python train.py --experts_per_token=2 --router_score="sigmoid" --balance_bias=false --lr_router=0.00111 --max_seq_len=1024 --dataset="wikipedia_en"
Below are experts of layer 2 (counted from 0) of a mixture-of-experts language model. Rows are named router (the router's row for the expert), gate (a neuron's input weights, with its number), up (a neuron's input weights, with its number) and show model dimensions 0-63. Each number is 128 + 32 x the weight over its row's rms, rounded and kept within 0 to 255.
Before each expert's rows: a language model's description of what the expert responds to; "gets" lists some tokens that make up at least twice as much of what it gets as of all text. This comes from a sample of Wikipedia text that the model never trained on. Tokens count by the router's weight.

# expert 17
What it handles: Digits in election and league tables, especially after minus or plus signs, plus sentence-opening words and phrases like In, Also, As a result.
gets: "2", " (", " in ", ",", "4", " as"
router [123 147  83 198  70 180 137 161  66 111  66 213  80 105  77  99  99 144  94 120 153  83  84  93 128 117 139 133 123 199  97  92 175 103  77 129 134  85 128 188 103 144  91 201 104 177 144 161 104 161 153 181 111 118 137 151 122 156  78 128 123  84 149 102]
gate0 [146  93 133 156 153 120 134 157  75 135 104  63 127 172 145  85 161 144 158 102  89 118 116 125 128 148 140 149 106 181 110 123  90  64 196 148 123 126 177 126  57 142 111 154 171 176 181 113 107 124 139 114 144 151 154 156 112 132 128 187 139 144  69  99]
up0 [163 169 145 131 118  92 172 205  91 151 173 130  92  95 164 113 173 132  89  87 180 140 109 135 144 104 149 135 141 120 118 154  93  84 156 121 138  97 145  73  97 162 116  85 118 126 175 153 191 110 122 116 150 108 113 152 119 134 109 187 181 134 108  83]
gate1 [126  91 147 166 117 147  69  79 106 133 164 146  87 165  66 147  97 193 125 130 147 102 108 124 154 107 147 174 111 175 153 153 168 190 104  94 134  71 188 113 123 119 165  96 190 152  51 145 112 170 129 147 121  78 154 144 173 125 136 111 128  92 117 134]
up1 [131 148  69 123  81 153 197 161 135 109 132 133 121 149 103  86 132 115  90  88 153 119  95 148 189 144 145 175  87 129 112 129  98  56 164 138  15  85 153 147 139 118 126 158 113 123 135 126 172 117 145  63 133 207 141 180 135  73  92 120 199 125 152 122]
gate2 [162 144 193 174  62 128 137  65 155  95 142 135 143 126  94 106 108 170 156 150 141 101 110 130 135  56  88 105 126 153 143 137 125  60  97 155 109 131 125 166  79 130  56  59  84 124 139 147 109 187 128  94  95 129 130 131 129 129  76 195 113 142 124 110]
up2 [131 180 131 134  98 121 168 115  46 119  90 102 135 113 130 103 129 115 157 129  62  75  99 115 157 142  60 150 143  93 167 105 144 122 111 119 112 180 142 150 135 104 106 107 139 153 141  99  70 168  92 114 155 112 151 114 156 136  85  60 156 156 125 115]

# expert 53
What it handles: Pipe separators and adjacent digits inside sports league and statistics tables, as in 14 | 9, also semicolons and percent signs in data lists.
gets: " | ", "0", "; ", ") | ", " |  | ", ": "
router [119 161 161 166  77 193 137 148  12  97 106 159  64 120 153 106  67 139 125 153 153 110 111 150 128  87 121 127 183 149 111 118 148 128 131 151 131  18 106 170  84 107  93 214 136 129 146 125 134 123 156 157 138 127 100 143 125 109  96 152 117 148 163  74]
gate15 [ 88 120 161 166 155 169 101 142  61  98  99  77 139 183 115 168 155 121  95 160 155  88  77 205 139 132 147 115 191 137 146 125 174  94 159 104 115 153  64 104 108 145 132  43  95 143 136 145 104 153 170 132  63 132 152 146 100 103 138  55 126 162 165 102]
up15 [ 85 117 131 148 153 186  79 139 103  92  90  87 124 131 101 147 152  77 111 129 130 157 101 170 135 132 108 118 196 142 210 100 153 123 149 102  82 219 114 182 150 131 129  38 148 154 128 128 159 120 183 154  45 118 155 147 105 155 151 102 116 148 128  80]
gate16 [168 100 161 147 177  78 136 151  44 113  79  85  93 131 112 142 169 127 160 166  97  78 133 119 138 113 125  49 163  79 113 107  97 142  64 134 129 102 165 107 164 120 139 133 110 154 154 106 143 153 126 127  99 108 117 152 148 104 101 101 132  83 151 137]
up16 [108  99 171 116 122  98  99 180  59 128 112 100  75 106 160 107 175 130 138 201 136 111 111 111 123 116 150  82 114 112 149 135 102 122 100 177 154 132 148 134 158 110 123 131  86  70 167 137 140 140  77 151 156 117 151 126 130  81 134  79 148 113 211 145]
gate17 [139 115  69  93 125 146 106 145 131 117 180 123 196 107 118  88  84 115 124 131  99 193 111  83 129 144 154  92 118 188 138 131 126 139 235 115 189 119 157  83 122 119 113 153 157 125 110 132 101 153 131  64 120 146 119 158 141 151 124 140 131 201  99 100]
up17 [167  93 138 121 159 135  92  86 107 129 137  84 178 114 111 104  89 120 142 108 152 150  87  83 154  86 111  71 118 155 143 130 186 120 190 128 193 124 144 117 112 159 137 141 147 107  61 142 134 173 149 129  77 126  90 173 129  68 127 191 145 176 119  78]

# expert 0
What it handles: Single digits and short digit pieces inside multi-digit numbers, such as coordinates, years, vote counts and table scores, e.g. 34.25'8', 166'3'.
gets: "3", "4", "5", "2", "6", "7"
router [107 151 109 189  61 181 139 175  60 124  72 195  80 105  99 113  91 138 113 125 164  96 101  98 138 111 139 144 149 191  88  81 173  96  74 112 144  62 141 187 103 145  95 196 116 169 122 167 117 163 153 169 117 112 135 159 136 145  74 130 135  96 150 105]
gate0 [120 152 171 128 113 111  88 167  70 138 166 144 195 134  92 134 135 147 141  25 101 129 119 172 150 160 117 185 114 184 163 114  45 123 118  83 136 116 155 132 167 126  76  95 141 127 163 168  73 124 138 148 127 117 137 125  91 105 145 150 185 125 133 124]
up0 [ 81 148 167  93 128 195 127 186 130  35 120 135 176  92 147  97  85  84 105 111 113 161  83 144 143 168  97 149 116 121 165 115 161  93 114 109 136 191 180 134 146 155 103 141 140 140  57 130 144 127 124 121 120  99 105 153 175  53 137 179  97 133 156 116]
gate1 [ 64 120 172 193 120 146 172 137  81 129 151 182 167  65 130 116 104 137 100 137 123 140 114 133  68 150 139  92 139 136 115 128 115 160 105 107 117 103 102 118 187 125  87 143 117 195 103 144  87  82 162 123 114 141 136  67 157 108 126 134 112 162 127 140]
up1 [140 126  86  98 157 140 146 194 115  95 181 174 103  80 125 130 148 186 185  93 131 129  97 117 165 135 129 145 147  88 150 107 133  98 176 125  79 104  76 121 133 136 144 149 121 111 137 179 160 157  93 117 117  82 140 130  94 121 105 102 131 106  93 132]
gate2 [147 148  97 137  51 153 136 172 103  77 109 137  94 124 187 105 177  75 129 161  73 122 198 145 119 124 101 131 149 110 105 149 144 188 103 139 159 112 200 137 122 128 114  69 155 134 160 116 169 159 153 143 183 141 168  99 102 149 174 123 127 147 143  81]
up2 [138 128 134 104 148  88 161 108  98 173 103 106 110 138 177  85 119 169  72 161 168 119 131 144 190  71 139  65 113 135  87 106 146 138 116  72 186  87 128 113  95 112 142  73 128 154 160 113  97 115 159 142  67 132  77 162 161 189 109 126 148 112 114 113]